config.toml
hidden_size = 96
n_experts = 96
moe_layers = [1, 3, 5, 7, 9, 11]
init_std_router = 0.0224
lr_router = 0.00108
vocab_size = 8519
norm_eps = 1e-05
tie_word_embeddings = true
learning_rate = 0.00478
beta1 = 0.9
max_grad_norm = 1.0
max_seq_len = 768
Below are experts of layer 3 (counted from 0) of a mixture-of-experts language model. Rows are named router (the router's row for the expert), gate (a neuron's input weights, with its number), up (a neuron's input weights, with its number) and show model dimensions 0-95. Each number is 128 + 32 x the weight over its row's rms, rounded and kept within 0 to 255.
After each expert's rows: a language model's description of what the expert responds to. This comes from a sample of Wikipedia text that the model never trained on.

# expert 7
router [151  76 114 164 113 117 120  53 109 178  94 127 162 143  70 139 136 101 117 109 149 172 117 125 123 137 115 202 124  91 137 124  40 123 144 102 117  57 149 131 116 214 124 148 163 123 125 139 104 110  97 140  87  92 140 112 111 188 119 125 111 116 131 137 105 140 160  97 149 113  87 138 109 176 114  62 110 113  87 115  85 125 146  88 146  99  86 184  80 155 144 116 143 188 102 167]
gate0 [135 126 120 163 163 143 145 128 166 126 131 119 101  72 155  81 117 102 198 138 143 136 142 101 163 147 162 155 155 181 127 113 120 123  69 163  85 135  84 161  94 167 126 112  94 148 181 142 146  59 129 143 160  98 128  78 137 108 163 153 139 137 181 178 156 152 140 123 102 115 180 132  71 112 137 119 210 159 143  94 113 176 106 150 133 103 148 171 112  73  94 117 125  51 180 145]
up0 [ 97 180 114 156 141 121 110 171 111 131 116 138 129 107 127 118 154 161 131 138 120 117 126 121 105 180  78 158  87 165 128  48 107 113 176 122 109 115  80 165  69 127 177 161 192  89 130 148 176  98 123 159 151 122 108  91 130 124 130 104 163 198 116 110  96 138 134 146 166 158 141 175  93 115 118  89 179  88 148 135 135 159  62 151 101 157 184 123  89 171 129 120  48  80 137 166]
gate1 [132 121  86 151 126 138 101 166 135 139 106 135 125 111 148 107 135 120  68 148 123 129 117 132 117  62 101 117 120 158 123 152 156  93  70 103 172 125  76 148 105 134 143  89  93  52 195 120 135  86 125 139 165 103 134 103 187 168 127 141 104 150 140 106  59 185 131 131  95 107 139 130 130 100 112  89 189  88  74 116 174 174 151 114  97  85  78 116  88 182 164 135  54 110 103 156]
up1 [150  91 100 126 105 153 169 110 132  94 123 147 162 153 168 133 122 156 114 149 118 149 125 154 163 167 115 172 172  79 108 137 167 149 147  90 176 127 106 150 119 204 177 169 122 138 140  81 173 160 145 118 174  84  89 164  58 154  60 107  61 113 125 141  89 132 110 114  77 144 108  98 117 127 158 124 181  78 165 136  78  88 119 121 109 146 134  84 183  97 159  74 129  97 119 109]
Description: Pipe characters dividing cells in Markdown tables of scores, stats, tracklists and election results, usually after numbers or blank cells.

# expert 61
router [119 120 163 181 122  91  90 105 130 171 103 178 184 119 158  89 101  83 113 107 137 179 126  71 112 105  73 152  95 112 140 105 120 130 133 132 125 111 158 147  84 140 199 180 152 124  98 116  34 135 100 108  67 132 102 100 145 126  84 125  95 108 107 113  73 109 159 125  96  68 108 136  53 158 140  56 153 135  98 157 143 152 112  98 115 154 101 182 134 116 139 109 129 145 124 113]
gate0 [119 109 134 135 144 116 115  85 145 127 138 128 215 168 156 154  94 127 148 129 140 136 123 132 124 111 122 200 127 150 103  23  96 152 149  72 170  81 134  84  87 116 114  67 131 120  92 179 101 113 176 120  89 116 137 150 141 102  73 128 158  79 117 111  71 117 115 128 153 183 157 153  99 205 102  84 166 122 153 140 152 121 120 112 139 183 134 159 102 109  81 117  85 147 129 131]
up0 [112 159 100 140 184 117 124 191 110 132 116 184 177 114 162 146 102 117 124 109 168  84 123 108 130  59 129 125 127  91 129 138 113 115 123  97 143 121 186  90 157 149 138 116  85 135 117 133 143 217 121 117  86 121 154 148 172 105  57 108 138  88 144 149 184 130 111  98 148  81 131 130 102 114 108 147 116 111 164 149 131  88  83  49 157 133 169  85 146  64 169 141  92 101 196 121]
gate1 [129 166 137 127 121 122  96 135  82 189 101  86 169 113 124 172 101 139 129 136 101 152 148 130 160 142 175 129 152 154 112 103 148  84 128 186 195 111 188  91 111 120 201 136 160  86 159 139 145 112  99 116 117 168 115  62 102 165  81 138 123 123 144 122 163 107  82 134 120  48 105 159 124 129 123  82  74 146 101 101 166 162 133 124 107 161 112  88 144 153 103 101 141 218 146 176]
up1 [139 112 128  96 124 132  95 109  98 105 133 153 153 113 165  72  85 112 173 136 183 136 127 167 105 149  76 107 170 171 117 174  37 183 134 114 135 103  97  94 155 149 168 100 137 188 151 215 139  87 134 130 112  99 114  61 171 120 166 115 141 171 104 125 118  86 128 139 159  97 148 139 139 131 177 144 111  95  97 121 130 127 113 156 109  86  75 173 166 172 191 145 127 125 114 145]
Description: Empty space tokens and dashes in table cells of election and sports tables, plus the fragment ell in satellite, tell, Mellon.

# expert 32
router [126  66 113 138  77 105 148 133 110 137  77 120 155 127 121 126 153  79  96  90 156 201 122 110 104 183 131 133 146 103 156  80 113 116 128 127 123 101 144 152 144 153 115 147 153 107 127 226  69 122  47 102 168  74 100  80 139 187 172 127  94 112 154 117  79 157 136 118 157 128 137  86 152 151 139 137 162 121 135  98 133 138  75 112 174 107 105 128 108 133 172  51  99 117  86 126]
gate1 [162 210 112 115 103 147  69 170 123 116 155 119 163 143 105  92 121 109 135 149 182 114 155  77 179 121 104  90  97 100  96 152 117 104  87 108 152 140 137 152 119 116  89 141 123  74 130 151 119 189 120  83  79 133 114 128  85 112 193 175 127 121 158 102 168 150 171 179 136 192  86  94 155 148 178 141 112 104 101  97  65  63 110 104 115 167 182 109 101 145 152 145 126 140 137 136]
up1 [139 107 116  87 148 107 115 167 143 158 137  73 110 111  90 113 184 167 120  63 183 129 129 167 143 137 146 116 145 103 134 110 151 140  69 156 158  66 123 193 124 135 122 189 160  99 164  59  72 150 132 101  78  67 103 160 104 152 101 121 178 197 123  81 132  85  87 120 113 151 145 150  96 123 102 132 117 149 119 140 166 138 110 108 167 184 171 108 121 142 106 121 122 194 128 143]
gate2 [ 99 169  81 176 176 142 114  31  72 116 111 114 151 188 145  85 161 160 150  96  62 100 142 147 132 135 164 115 108 113  77 103 122 111 143 113 108 115  83 133  94 165 131 149 111 175 117 118 108 127 142 166 126  87 106 172 189 122 167 108 111 173  96 142  51 110  50 133 128 100 123 115 163 134 161  85  91 102 148 129 118 176 167 117 108 107 135 152 177 135 117 154 133 160 140 125]
up2 [ 99 125 157  84 217 154 182  99 125 162 192 130  92 135 118 116 127 109 189 129 124 100  80 134 106 138 109 139  77  85 110 175 122  99 114 166 101 129 146 139 168 140 137 101  90 151 136 118 132 109 104 134  62 127 108 127 130  73 179  90 153 176 114 112 183 108 130 102 117 120 169  80  84 185 136 124 101 122 138 118  89 101 132 109 117  54 180 192 154 122 110 157 138 165 177 115]
Description: Single capital letters or short capital pieces beginning names, acronyms and Roman numerals, such as U in Uroboros, IEEE, H.O.R.S., VII.

# expert 41
router [154  89 126 146 110  85 117 111 125 218  94 131 166 106  73 133 170 112 142  95 118 138 101  98  90  68  72 152 103 105 137  81 119 132 139 134 140  62 115 111 106 116 130 159 163  87 106 175  41 136  67 106 116  88 159 113 126 148 107 148  93 148 148  86 152 117  73 127 140 151 116 110 130 158 175 105 160 162  54 130  84 131  87  98 123 130  89 151 137 152 135  88  84 150  98 163]
gate1 [102 101 157 159 149 123  79 159 132 152 174 118 175 121 142  79 193 129 133 129 106 164 144 111 138 129  65 121 142  81  95 111 166  53 119 100 139  98 109  84 118 146 100 125 125 115 150 152  25 131 115 179 111 118 107 152  73 123 172 167 147 150 136  88 146 101 176 137 110 128  76 141 137 165 101 157 126 118 142 129  98 172  92  82  69 174  94 131  87 152 115  77 120 161 166 161]
up1 [151 113  86  97 138 175 141  82 137 140 111 158 128 205 144 135 137 133 108 108 153 109 160 141 162 102 129  98 122 113 102  86 111 120  85 144 149 116 157 116  91  69 105 158 163 139  79 138 145 218 161 126 171 169 153 112  99 118  99  96  88 123  89 149 136  79 157 100  98 152 163  79 113 157 100  60 130 185 148 164  95  83 137 170 110  72 137 138 186 174  89 114 164 149 161 111]
gate2 [ 92 105 177  93 174 144 215 109 142 182  96 119 151 115 141  81 135 133 138 102  89 134 127 115 134 144 140 140 119 138 208 152 135 116 100 214 119 188 115 167  64 140 138 179 145 114 154 130 170 113 120 126 184 146  84 157 145 110 126 131  67 172 145 134  91  54 163 180 116 118  66 105 145 170 110  98 135 113 141 100 139  86 122 111 162 124 129  71 111 122 131 136 148 109 131 147]
up2 [172 179 120 167 132  77 159 120 161 166 110  78  99 187 104 123 101 164 157 106 116 118 146 133  95 121  83 141 183 142 167 108  79 131  99 104 123 140  88 126 111 128 143 160 157  78 102 170  87 139 124 123 112 133 124 134 129 155 168  88  76 128 171  87 189 151 134 194 127 118 145 123 102 119 116 114 157 139 118 174 149 123 179 119  73 132 197 116  76 126  63  93  61 175  99 139]
Description: Dash bullets and line breaks beginning infobox fields or table rows, such as "- Order:", "- Champions:", "| 5 |".

# expert 34
router [173 103 128 133 152 132 131 136 131 159  91 145 179 112 143 101 131  70 102 108 167 147 102  92 169 117 109 171  94  54 125 105 163 164  90 115 148  74 146  86 128  99 174 191 173  67 105  96  91  61  88 125  98 126 152  91  99 129 139  55  91 110 114 116 144 151  98 170 105 138 135 116  64 195 128  86 137 122 144 162  87 189 102 129 100 119 101 133 130 122 124  89 138 118 135  99]
gate0 [132 130 131 142 174 165 166  87 112 169 170 163  84 105 148 154  86  72 110 115 149 163  93  98 160  95 120 172 162 134 144  97 132 132 131 140 126  13 144  91 151  73 103  72 175 128 118 147 131 101  68 141 122 122 101 181  74 154 135 103 119 106 153  88 168 140 144 171 164 125 152 153 188 118 132  94  95 157  92 163  96 105 162 117 169 122 153 116 139 149 135 176  90 156  94 131]
up0 [139  91  96 135 105 142 134 137 132 149 131 139  77 138 159 187 138  64 130 167  96 144 126  86 113 134 173 132 114 144 166 103 162 142 116  96 158 129 179 176  97 142  74 174 147 114 157 104 177 133 146 107 121  91 162 158 103  67 164 128 199 150 130 121 106 104 123 149 175 107 137  90 133 139 190 116 178 105  91  60 108  60  73 143 121 198 123 130 134 175 121 155 125  98 119 185]
gate1 [ 90  93  74 169 112  76 115 122 102  91 121 122  75 181 129  98 157  38  97 101 103  84 157  91  83 106 114 105 117 177 117 139  92 158 142 145 141 118 101  94 168 146 146 159  89 181  90 120 101 105 110 121 100 170 100 136 156 122 106  87 172 151 139 102 105  81 107 142  59 118 105 107 145 186 142 129 178 155 141  71 110 130 136 114  97  85 165 132  93 145 123 131 136 166 178 176]
up1 [101 146 146 116 139 167 105 168  85 115 150 132 111 162 119 142 157 157 141 203  99 140 125 205 125 171 110 165 144  87 124 126 145 105  95 102 138 122 122 139 141 104 107 121 120  89 101 140 110 175  55 160 193 114 124 131  89 122 143 112  85 107 175 155 159 182 102  93 194 113 160 134 180 119 167 114 149 157  85 114 189 160  81 105 167 188 142 102  57 112 102 146 147  86 107 131]
Description: Slashes, degree signs, units and math or table symbols in measurements, as in mi/h, km, sq, ×, ^{, %.

# expert 24
router [ 96 147 114 189 136  72 131  99  91 128 148 135 169 146 112 127  85  55 128 113 131 153 101  63 141 128 100 212 113 116 123  72 106  97 125  79 129  91 185 163 154 189 182 164 156  83  92 116 121  86  79 140 137 107 106 100 115 152 119 114 112 164 112 120  94  85 110  81 166  52 112  90 164 107 172  98 139 140 147 136 105 119 132 142 123  85 120 183 165 146 135 100 111 118 145 145]
gate1 [122 186 168 123 153 131  64 118 153 165 150 121 123 123 103 134  61  71  98  80  80 124 170 110  84  78 162 136  59 101 150  83  86  85 113 111 136 128 114 146 117 176 139 109 109 125 144 117 165 158 168 150 114 141 105 164 138 162 125 114 108 153 130  29 161 131 129  92 183 126  91 148 190  98 139  98 116 122 160 157 127 160 137  75 113  88  90 129 142 145  74  82 103 146 138 114]
up1 [141  62 124 152 145 111 107 118  85  58 170 119 140 103 110 193 130 118 175  98 135 111 107 149 141  94 129 114 133  99 192 215  67 146 133 101 145 130 111 115 114 134  34 157  83  88 215 121 126 101 109 142 139 121 154  76 127 133 111  95 152 102 121 158 131 118 127  86 109 153 120 158 190 128 146  84 128 133 121 108 125 174 145  78 127 161  88 127 111  98 183  85 136 140 126 134]
gate2 [ 50 128 105 131 133  53 156 106  77 140 171 135 188 114 125 134 125 123  78 126  53 149 148 152 116 140 125 141 142 146 107 134 106 140 165  69 134 107 166 137 137 131 133 146 203 130 145 115 110 137  92 171 129 149 176  74 158 135 110 104 161 186 111 174 138 162 140  99 184 112 156 107 120 224 103 111 106 114 131 144 147 113 107  83 186 129 109 157 174 137  77 107  88 143 151 131]
up2 [141 135 148 158 128 110 105 167 167 124 117  59 126 116 168 107 138 155 142 150 163 128  68 101 126  53 168 136 120 114  83 132 138 142 134 127  86 117  78  59 140 101  99 151  98 161 129  73 166 133  89 114 134 110 138  71 141 109 104 141 119 168  90 102 116 115  95  95 154  50  90  73 123 179 158 114 124 113 123  95 177 102 153 129 117 150  82 149 135 166  98 106 129 200 177 195]
Description: Consonant-cluster pieces inside words and names, like sh, ash, ub, sk, og, plus off and back (off-ensive, centre-back, Wrocł-aw).

# expert 35
router [153 119 118 156 136  87 137 134 104 208 110 135 158 195 132 140 175 116 106  82 154 125 142  91  60 131 144 134 104 139 197  81 150 140  86 118 103  21 145  89 150 134 142 139 137  73 118 167  65 100  80  94  75 132 115 126  87 156 117 138 124 138 177  94 125 142 134 126 144 108 154 133 115 124 177 100 185 100 104 168 129 187 145  74 149 110 120 151 128 148 160 130 100 122 101 112]
gate1 [108 127 131 169 131 104  87 161 152 165 134 140 128  79 142 108 156 177 166 155 113  97 148 107 120 103 218 135 119 103 200  87 171 115 129 134  88  79 151  94  84 115  82  98 137 143 120 144  95 127  94 122  68 149 180  84 139 163 105 177  82 135 126  82 123 142 161 122 104 124  78  98  78 181  85 111 137 167  97 144  89  97 114 150 140 161 161 152 160 166  93 131  86 165 140  82]
up1 [ 81 128 174 145  95  77 168  92 108  66 162 159 126 168  97 102 130 141 116 119 100 111 135 153 180 120 107 104 147 185  62 161 121 109  75 142 127 209 117  86 141 132 116 117  88  98 167 158 157  86 124 118 169 120 116 112 167 163 129 135 125 137 159  41 123 108 132 123 121 131 178 148 104 133 123 145  54 135  65  84 111 138  80 143 115 119 119  81 147 139 109 103 115  71 149 177]
gate2 [ 96 107  95 126 126 122 134 130 102 126 133  98 109 123 112 143 203  89 126 113 136 156 151 192 137 154  97  85 124 199 140 158 102 114 135 127 112 117 142 156  71  98 186 194 163 201 152 166 160 146 157 106  87 154 128  44 165 150 136 140  96 109 137 102  93 148  80 148  76 154 123 131 153 141  92 146 147 100 101  82 120 104 181 143 182 149 119 153 134  89 175 180 143 176  98 133]
up2 [153 168 133 125 151 133 133  96  90 182 101 112 134 106 104 165 168 157 110 144 185  94 129 153 206 151 101 140 135 164 159 119 147 150 109 135 126 132 146  97 125 160 203 113 123 116 151 188 119 120  70 142 141 139 121 146  78 150 163 174 174 139 124  85 135  88  85  70 130 139 105  98 155 100 162 156 141 141 132 128  65 130  80  76  62 103 159 195 201 150 132 149  84 130 137 146]
Description: Line breaks, closing quotes, parentheses, semicolons and table pipes that end an entry in infobox lists, tables and citations.

# expert 20
router [175  82 166 150 134 119 145 122 141 179 125 142 169 137 109 157 144  60  97 111 142 192 125  88 133 147 155 185 100 102 133  96 113 106 122 146 131  83 180  81  99 113 136 185 122 111 100 115 130 143 126  49 109  89 223 110 119 159 127  77 112 117 170 122  91 113 113 101 152 179 140 167 134 157 120 111 158  87  53 133 139 144 140 125 191 133 115 173 141 137 114  90 162  80 112 129]
gate0 [131 137 136 142 101 150 168  95 129 123 185 175 174 129  93 144 104  85 145 176 138 172 176  64 146 129 115  82 146 153 120  98 145 133  98 153 130  85 157 155 136 132 163 134  99  97  82 163 112 205 135  83 107  92 170 165 133 154 135 160 200  79 136 119 150 120  47  98 133 127 103 189 128 100 167  83 131 127  91 149 140 121 134 131 168 150  95 109 175 143 102 110 167 119  82 182]
up0 [147 118 117 148 150  83 136 154 129 133 150 158  86 166 178 201 128 116 127 179 111 153 109 162 119  70 106 125 135 171 116  94  95 135  93 128 163 135  88 143 149  91 186 116 103  64 126 102 162 152 116 182 168 117 121  83 106 109 118 115 114 152 119 181 139  92 134  85 148 143  90 191 141 109 146 130 148  99 125  56 117 136 143  87 189  80  60 164 133  83 139  64 161 154 159 108]
gate1 [150 101 149 156 179  48  94 174 120 180 148 105 146 126 138  81  86 132 112 128 125 115 103 171 106  83  97 149 128 105 128  92 127 157 110 128 150  91  84 103 147 104  89 171 155 116 145 105 185 160 112  66  88 105 169 107  99 171 137 129 134 171 151 124 111 112 133 109 175 136  91  98  69 172 147  81 137 108  90 107 113 205  98 121 174 146 150  45 140 143 106  87 154 128 160 143]
up1 [102 129  92 139 150 176 118 123 102  95 121 145  92 119 156 156 159 160 126 157  93 118 111 122 181 102 147 121 109 130 150 108 112  92 105 120 126 127 112 192 168 151 180 153 159 120 172 124  87  92 150 129 143 147 141 118  86 106 228 126 192 203  83  99 133 162 167 152 154  85 157  92  72 108 191 151 138 139 158 109 163  90 188 110  86 152 168 109 163 119  95 131 110 118 113 186]
Description: Word-internal pieces like k, an, at, tic, tis in surnames and ordinary words, such as rebuked, fork, apprenticeship, Ivchenko.

# expert 49
router [111 107 140 134 114 136  99 114  66 158  79 170 163 184 108 132 170  97 117 118 154 129 135 128 118  99 126 167 109  81 162 114 170 149 101 161 126  53 192 138 137 122 194 121 182 135  91 117 108  89  57 129  75 142 136 125 173 194 127 108 101 122 157 124  95 185  89 169 118 161 173 105 100 120 138  90 164 101 140 123 116 155 145  90 147  96  58 185 124  92 158 114 148 141 143 136]
gate0 [146 145 173 153 180 143 116 148  96 148 162 104 165 139 173 121 129  66 174  92 128 144 107  77 164  69 160 127 162  78 110 142 123 134 120 141 133 129 155 158 102 154 125 120 114 199 127 132 140 120 108 188  83 101 103  59  79 124 104 147 120  90 136 199  85 151 135 186 113 104 176 114  99 123 157 114 195 147 145  98  98 122 185 151  83 158 156 101 184 118  86 136 144  89 114 136]
up0 [126 106  97  77 140  73 147  97 132 159 162 154  55  81 169 121  75 161 130 129  73 144 147  92 169  72 120 106 131 130 128 112  63 116 114 157 117  73 130 113 149 138  92  61 171  95  95 108  89 163 101  92 159 188 161 146 105 163 106 132 135  88 171 119 119 113 193 145 156 120  96 154 164 107 134 108 144 152 145  81 143 166 159 102 125 151 140 184 112 167  90 151  78 112 157 128]
gate1 [173 178  88 168 121 129 127  73 125 141  84  95 125 157 115 126 151 139 120  83 127 192  70 114 126 125 145 116 159  79 151 146 126  68 136 105 166 110 108 109 144 137 179 155  89  98 145 104 144 131 154 101 107  98  99 151 126  98 127  82 162 127  79  91 123 134 154 140 133 143 205  57 132 151 178 137 108 102 139  66 107 151 137  79 193  80 183 148 159 131 130 121  50 101 147 147]
up1 [157 159 133 153 169  78 130  99 109 106  94 114 131 169 182 121 203 112 139  79 122 167 171 120  73 110 142 130 115 156 148 154 174 124 126 109 153 125 171 159 148 132 168  82 118 122 128  66  77 137 138 122 144  60 191 132 126 127  59 145 128  96 128 127 135 102 123 156  57 146 168 143 178 140 116 114 123 120 133  58  36 126 146 148 175 143 116 171 110 133 165 123 141 121 173 134]
Description: Decimal points, colons and plus signs inside numbers (23.4%, UTC+03:00), plus sentence-final periods before a line break.

# expert 27
router [115 103 128 182 136  90 143 136 131 199 111 144 169 143 118  42 111 114 116  98 125 129 112 101  81 133 131 183  67 106 121  98  51 171 106  88 176  84 164 158 160 181 146 179 197 126  68 138  94  79 113 102 107 123 141 112  94 116 112 156 109  88 145 122  94 186 134  91 136 136 124 143  96 101 133 139 160  98 117 157 130 154 113 158 187 118 145 157  90 170 159 144 125 113 114 155]
gate0 [173 146 152 174 150  96 174 157  72 126  91 142 194 112 117 102 107 123 148 139 204 140 143 126  75 203 137 185 171 137  93 129  60 220 129  57  94  95 152  95 151  88 146 132  87 114 124 120 121 141  63 134 143 128 156 182 120  94 109 160 129 109 126 146 139 168 107 144 134 143 157 146 132 130 141 149 196 140 151 148 148 154  94 158 169 102 140 128 123 124 122 106 132 171 119 136]
up0 [124 142 115 114 135 151  83 118  87 155  62 136 142  91 123 144  96 120 102 178 109 108  82 140 161 114 102 137  83  77 138 101  97 120 117  93 101 143 143 110 118  38 130 123 145  99 106 168 180 125 106 161 121  74 105 163  80 159 151 159 144  29 135  85 127 134  84 139 147 178 146 125 121 151 116 177 141 165 138  90  68 130  75 138  71 137 132  84 117 112 164 114 167 163  86 101]
gate1 [102  39 109 127 117 111 143 130 138 140 141 145 196  82 115  97 133 148  98 124 115 125 107 117 143 146  91 155  77 103 114 115  71 123 107  93  79 120 106 164  91 121  94 150  36 126 132 163 125  81  70 157  59 147 134 170 120 188 138 126 147 181 127  81 104 168 183 146 109 132 101 142 163 112 162 198 164 154  97 162 160 121 132 115 171 149 111  99 132  97 144 112 148 156 142 162]
up1 [146 102  76  99  97  76 117 159 110 137 104  78 137 177 125 143 188 111 192 118  81 134 123  80 121 105 133 184 176 129 160 161 119 144 125 146 154 162 100 163  70 168  84 104  98 109  82 140 162 102 124  67 130 149 120 123 107 107 140 197 163 163 142 109 121  97 156 136 143 176 153 142 130 190 167 101 124 139 129 119 146 170  95 172 140 136 154 138 113 160 153 126  53 182 181 109]
Description: Short word-internal pieces like ach, om, ard, ast, ron in rare or technical words: trachyte, parachute, Arachnida, standard, Pleurotomella.

# expert 36
router [139  80 125 135 156 105 118 141 155 145 129 138 191  91 127 111 127  97 137  97 165 155 135 102 162 112 167 155  99 134 135  66 118 161 155  69 118  77 141 114 145 120 134 191 164  63  76 160  64 105 117 111  92  92 116 107 116 187 149  81 133 108 169 108 140 139 201 154 153 163 110  78 105 103 125 123 137  67 152 132 112 180  45 127 138  91  95 167 141 150 145  98  91  96 127 153]
gate0 [176  89 106  91 128 184 127 149 130 153 152 156 122 146  79  74 135  57 103 109 169  79 136  90 144 110 124 183 112 128 155  75 138 162  91 129 150  73 116 121  80  77 137  96 124 144  86 143 129 184 174 146 109 126 134 138 128 137 142 106  97 130 129 129  82  74 213 104 128 108 146 132 120 117 113  81 130  91 200 135  57 104 102 152 136 126  73 119 132 162 165 135 179 113 148 157]
up0 [173 130  79 145 100 116 117 104  74 134  93 107 152 143 116  90 161 155 134 156 116 128 126 201  53 126 173  90 109 117 133 106 138  72 122 197 161 106 175  83 119 124 108 118 120 132 164 129 117  69 127 136 225 188 118 105 169 124  84 143 146 112 112 139 104  92  93 139 143 154 124  85 160 140 117 125  56 129 128 121 121 148 106 123  83  93  96  97 153  80 107  75 116 102  72 133]
gate1 [ 97 137 101 110 131 107 112 136 135 165 107 133 140  98 168  84 128 114 140  97 141 121 105  23 132 172 191  89  71  74 113  61 151 163  99 146 147  24 118 121 115 118 166 135  91  98 152 149 117 127 104 150 121  86 150 167 131 123 143 120  87 133 161 154 182  94 139 181  84 136 153 158 143 136 135 170 105 154 165 127 118 186 132 144  94  89 112 138 122 147 140 152 182  91 158 162]
up1 [140 174 138 106 114 105 157 164  90 136 213  99  83 169 169 148 142 111 132  87 133 118 121 148 199 154 147 148  53 143 117 154 186 138  73 191  86  76 110 165 131 109 146 160 112  88 159 155 156 156 118  82  86 132  99  78 151 145 117 138 139 176 110 172 133 104  85  83 126  43 105 106 136  91 132  88 146 169 167 119 130 145 157 129 124 115 128 116 126  83 114 126 147 105 135 105]
Description: Compass words starting compounds (north-western, south-west), capitalized abbreviation pieces like US, CA, MA, and ens in tens or dozens.

# expert 5
router [150 135 112 186 118 151 119 135 101 118 141 143 134 152  83 132 119 105 144  83 182 155 108 118 142 109 115 187  92 102 115  98  81 172  87 115 155  85 177  87 181 199 177 146 153 118  81 136 103 150  85 163 103  87 173 123 101 140 156 141 128 125 140  70 116 107  84 130 127 154 149 102 141 154 199  79 141  81  84 169 105 127 153  74 146  71 118 131  93 149 129 103 139 168  81 179]
gate0 [131 194 160 130  86  89 176 129  55 170 164 135 127 175  71  90 116  96 169 131 109 146 136 150 173 105 147 127 117  60  90 110  96 123 153 151 134 186 159  94 189 102 130 182 107 101  99 178 123 158  73 120 103 119 161 164 119  94  95 126 100 102 120  89 138 161 127 162  88 142 106 165 115 100 146  81 120 132 141 152  73 128 171 128 107  91 138 122  99 124 188 167 104 146  81 107]
up0 [116 169  97 127 108 113  95 107 114 167  81 144 177 125 135 187  35 162  90 174 138 135 197 140 115 154 160 122 164 104 172  84  95 100 133  96 133 122 130  93  98 130  95 107 138 107 114 224 167 135 145  82  53 147 143 128 111 168 142 180 141 115 121 130 146  76 126 138 150 161  68 156 111 158 144 147 116  92 121  60 119 112 103 169 121 130 153 136 128 137 120 168 167 105 165 131]
gate1 [105 106 135 114 104 106 160 162 102 112  81 149 127  67 128 110 183 202 123 180 161 150 137 145  80  98 131 148 158  50  80 104  81  93 134 169 100 131 113  91 149 111 135 132 178 109 132 170  64 134 168 130 108  89 171 122 168 131  91 139 114  81 118 103 150 159 156 150 141 116 129 159 113 134 111  43  89 106 101  77 154 117 126 116 177 160  95 114 163 131  93 122 199 129 124 114]
up1 [117 101  87  73 180 169  73  85 138 123 169 160 125  84 102 132 136 135 113  97 107 149 161 100 124  99 137  55  60  95 153 150 109 119 110  76 138 144 150  99  96 118  78 118 163 149 134 129 134 108  90 131 173  93 111 112 182  75 137 124 145 131 108 187 116  91 105 168 104 157 124 166  39 156  87 130 104 103 139 128  94 130 131 119 144 174 158 143 121 134 158 200 126  63 159 127]
Description: Word-final participle pieces like -ed, -ated, -ing after was/were/be, often before by/to/in: restored, attached, revealed.

# expert 0
router [115 127 141 198  91 112 108  84  78 178 125 139 165 103 123 112 170 118 143  74 143 147 104  78  70 144 130 129  93 101 126  81 150  97 132  94 123 124 168 105 109 180 228 144 146 154 123 125 133 148  98  74  92 143 107 102 109 153 128 149 116  97 142 122 112 131 101  92 120 128 123  93 104 210 116 120 194  96  86 119  83 147 100 136 179 123 129 173 140 168 198  96 102 110  92 142]
gate0 [134 154 217 148 103 107 105 126 119 132  87 110 108 175  77 182 164 160  72  87 112 145  38 112  68 155  85 150 163 118 116  98 102 145 132 106 159  64 139 145 103  75 171 184 160  87 116 132 171 135  95  84 101 153 115 122 190 111 161 141 137 167 144 134 108 143 141 116 125 133 101 111 133 127 103 186 126 107 114 111 128 123 174  93 153 147 118 145  81 172  92 109 178 128 135 149]
up0 [167 134 112  92 135 166  89 146 123 109 189 114 118 144 177  47 149 116 143  63 134 148  79  96 107 119  98 176 147 128 130 133 153 106 138 186 226 159 145 102 188 125 108 151 182 108 114 151 143 131 121 157 207 104 132 124 116  82  95  94  84 132 134 166  76 111 151 127 101 147 148 165 199 123 124 147 116 148 175 126 137 145 109 117 144  89 178 108 158 144 138 119 152 113 131 176]
gate1 [121  83 149 150 141 123  77 119 133 179 156 114 116 152 165  90  67 114 141  72  94 131 134 144 150 181 131 125 165 106 149 101  92 114  72 140  43 164 148  69  81 153 131 158  85 114  97  86  77 182  89 110  90 156 164 101 168 152 118 113 164 182 127 147 119 137 109 128  82 172 153 152 131 115 181 148 167 162 168 121 134  99 130 105 123 165  76 106 154 124 134 100 101 189 115 118]
up1 [ 96 130 126 152 200 144  76 122  96 155 140 118  65 118 106 119 147 116 136 121 152 125 135 163 122  88 174 135 129 102  61 139 139 103 149 135 170 112  97 177 114 177 103 232  68 176 120 130 200 109 114 161 151 142 210 149 114 130 150 115 140 135 133 163 164 126 146 140 136  89 188  84  83 149  80 153 128 146 104 102  96 169 113 109 128  65 117 145 153 150 129 147 131 121 159 153]
Description: Word-internal pieces like it, u, ut, ot inside longer words (precip-it-ation, evac-u-ation), plus possessives its, his, whose.

# expert 60
router [116  90 112 129  85 108 136 110  96 139  85 145 181 104  65  92 178  87 112  96 125 161 116 101 148 110 127 212  62  88 121 107 126 119 156 145 126  87 188 165 102 152 132 150 186 128  89 179  70 101 105 112 131 144 119  96 143 156 139 103 114 101 143  70 119 112  77 131 144 141 116 105 128 176 125 136 115 130 111 106  68 115 140 108 141  57  66 164 140 135 158  46 141 124 134 150]
gate1 [ 96 115  89 109  29 104 172 129  99  90 123 107 149 116 119 143 126 132 182 119 127  88 134 154 169 129 124 119 135 132 126 135 124 201 158 174 113 150 145 125 154 135 161 206 134 105 148 106 101 113 152 127  84 106 118 101 117 140 150 143 198  61 153 177  78 149 132 112 192 130 102 136 156 179 125 138 139 107 125 127 105 114 187 158 113  66 135 108 130  53 152 125  87  96  68 152]
up1 [110  45 129  99 128 115 196  65 136 111 141 143  97 110 182 184 100 137 132 113 146 109 137 180 108  76 120 196 153 137 121 109  93 148 137 195 144 159 125 101 197 178 192 128 141 179 167 128 159 153 152  88 111 132 132 150 156 104 153 123 199 176 147 142  84 127 159  89 156 144 147 120  84 116 116 178 114 153 156 129 121  88 145 130  77  95 158 137  93 116 112 151 122 139 127 137]
gate2 [158 132 132 151 163 101  68 120 129 122 131 170 104  87 109 169 138 126  54 111  55  97 110  83 111  83 175 139  85 108 155 150 126 113  79 123  46 157 103 115 103 146 112 119 113  78  91 147 112 149 118  72 144 129 118  88  74 183 139 105  62 126 167 137 124 108  99 135 121 174 179 124  69 127  93 122  89 190 139 124  91 141 106  96 112 114  80  84 128 161 121  92 128 156 133 124]
up2 [134 129 216 117 116 136  50 172 167 151 118  97 117 117 141 153 123  72 104 149 130 141  84 115 105 154 163 167 102 117 140 109 116 140 182 148 148 146 146 103  79 111 112 225 154 131 123 171 123  80 103  76 159  94  80 104 132  87 178  65 111 104 128 149 150 137 126 196 117 135 131  84 105  82 103 204 132 120 139  84 112 114 112 140 109 163  91 125 167 101 110 118 119 123  98 128]
Description: Single capital letters opening a word or name after list dashes, pipes or colons, such as H-ouses, C-integabelle, H-agar.